Below are experts of layer 5 (counted from 0) of a mixture-of-experts language model. Rows are named router (the router's row for the expert) and show model dimensions 80-159. Each number is 200 + 30 x the weight over its row's rms, rounded and kept within 0 to 999.
After each expert's rows: a language model's description of what the expert responds to. This comes from a sample of Wikipedia text that the model never trained on.

# expert 48
router,169,183,149,181,205,213,172,204,205,201,186,196,189,261,210,217,221,181,202,218,149,205,211,168,200,221,141,180,234,241,198,169,172,174,224,165,179,246,161,138,222,158,186,210,232,246,191,175,222,171,203,243,200,234,236,192,188,185,218,189,184,187,210,201,219,213,183,213,180,176,156,169,180,244,214,202,177,222,211,218
What it handles: Word-ending pieces. Final pieces completing words, often ight, ter, old, as in Straight, Splinter, Butterfly, Ringgold, plus ordinal words like middle or quarter.

# expert 0
router,202,228,179,168,180,182,194,172,221,200,204,201,249,202,222,185,229,177,211,177,162,200,209,231,165,204,211,216,225,239,238,183,234,219,158,208,232,166,181,193,160,232,190,203,212,213,217,136,190,170,183,214,173,242,131,211,214,183,264,196,164,193,200,189,236,216,150,178,161,183,201,159,127,254,196,170,262,185,239,217
What it handles: Table cell separators. Pipe separators between cells in wiki tables such as election results and filmographies, plus list-opening hyphens before credits and pieces like Ne in MacNeill.

# expert 15
router,194,239,177,155,266,228,184,201,186,227,211,198,219,248,189,252,240,160,209,187,158,224,216,194,212,163,222,199,197,213,201,167,253,173,170,120,227,203,208,155,232,221,166,210,215,246,192,166,221,225,181,215,181,199,239,214,191,176,244,226,167,240,229,192,218,204,147,218,171,194,198,155,164,236,208,231,226,196,234,234
What it handles: Japanese and Asian syllables. Word-final syllable pieces like ai, u, i, am in Japanese, Thai and Indian names, such as Chiang Mai, Shirai, Chennai.

# expert 57
router,179,201,161,145,193,163,198,193,243,246,186,192,264,226,225,234,228,168,194,167,152,186,190,207,195,202,183,155,212,232,194,241,207,168,159,191,203,190,223,178,209,194,164,206,225,244,179,203,228,232,155,128,205,292,210,191,200,155,224,164,203,203,221,198,230,197,177,216,202,205,198,197,171,209,197,191,226,198,202,186
What it handles: Film and title adjectives. Adjectives in film and book titles or media credits, such as short film, The Full Monty, new, original.

# expert 28
router,233,218,182,145,193,173,185,140,211,230,170,232,227,186,212,223,169,177,216,239,145,219,173,204,197,198,182,200,237,225,185,223,252,179,163,159,214,184,216,170,184,182,181,177,218,243,245,125,245,227,171,178,167,200,212,211,185,179,220,148,182,219,232,162,231,239,163,221,159,161,189,168,174,239,227,190,225,197,243,192
What it handles: Non-Latin script pieces. Byte pieces and letters of Cyrillic, Thai and other non-Latin scripts, such as Russian names in parentheses, plus coordinate symbols like °W and °E.

# expert 8
router,198,190,170,215,185,218,191,196,163,270,191,206,273,221,181,271,168,180,236,194,197,220,195,177,161,200,184,196,243,246,208,197,256,201,167,183,226,195,173,157,231,211,163,205,215,229,214,222,224,227,172,210,215,240,193,209,235,151,223,187,156,254,239,196,173,256,201,237,137,235,292,180,154,220,192,234,220,247,197,211
What it handles: Mid-word er fragments. Word-internal fragments, chiefly "er" in names and rare words, e.g. Tricer-atons, Aerospace, Banerjee, plus other pieces like -ler, -ker and table row endings.

# expert 31
router,184,237,190,139,201,217,166,177,189,212,154,230,254,230,221,225,193,172,233,241,154,195,249,193,207,238,219,179,213,236,236,153,205,177,188,174,189,181,203,171,190,201,249,192,223,243,221,170,206,203,209,192,209,203,161,178,186,163,210,206,146,187,272,229,210,182,211,220,183,195,162,130,153,222,172,165,177,248,260,232
What it handles: Early noun pieces. First pieces or short stems of common nouns in narrative, like h, fl, bl, ro, or whole nouns fire, army, police.

# expert 3
router,210,201,157,177,200,194,207,183,167,250,170,202,237,220,198,220,205,161,221,186,173,186,199,206,206,202,194,227,223,256,213,196,236,168,139,166,209,195,169,171,201,209,163,192,218,262,224,166,190,232,155,133,173,177,205,197,233,166,236,175,158,170,249,184,231,232,182,219,166,176,169,142,165,234,205,159,232,199,218,174
What it handles: Table cells and names. Pipe separators, list dashes and first-name pieces in tables and lists, plus political nouns like government, President, administration.

# expert 35
router,225,217,180,147,215,188,184,166,177,245,191,229,238,209,217,241,217,145,229,204,142,203,166,213,170,192,174,203,258,236,192,188,235,168,185,172,202,205,190,187,204,223,170,203,220,241,239,171,216,178,169,170,221,203,210,218,216,159,219,172,136,202,238,170,232,220,181,247,181,166,152,160,156,240,243,222,253,187,225,163
What it handles: Name pieces in election tables. Scattered initials and name beginnings like J, Pri, Team, plus number pieces, often in election tables with candidates and percentages.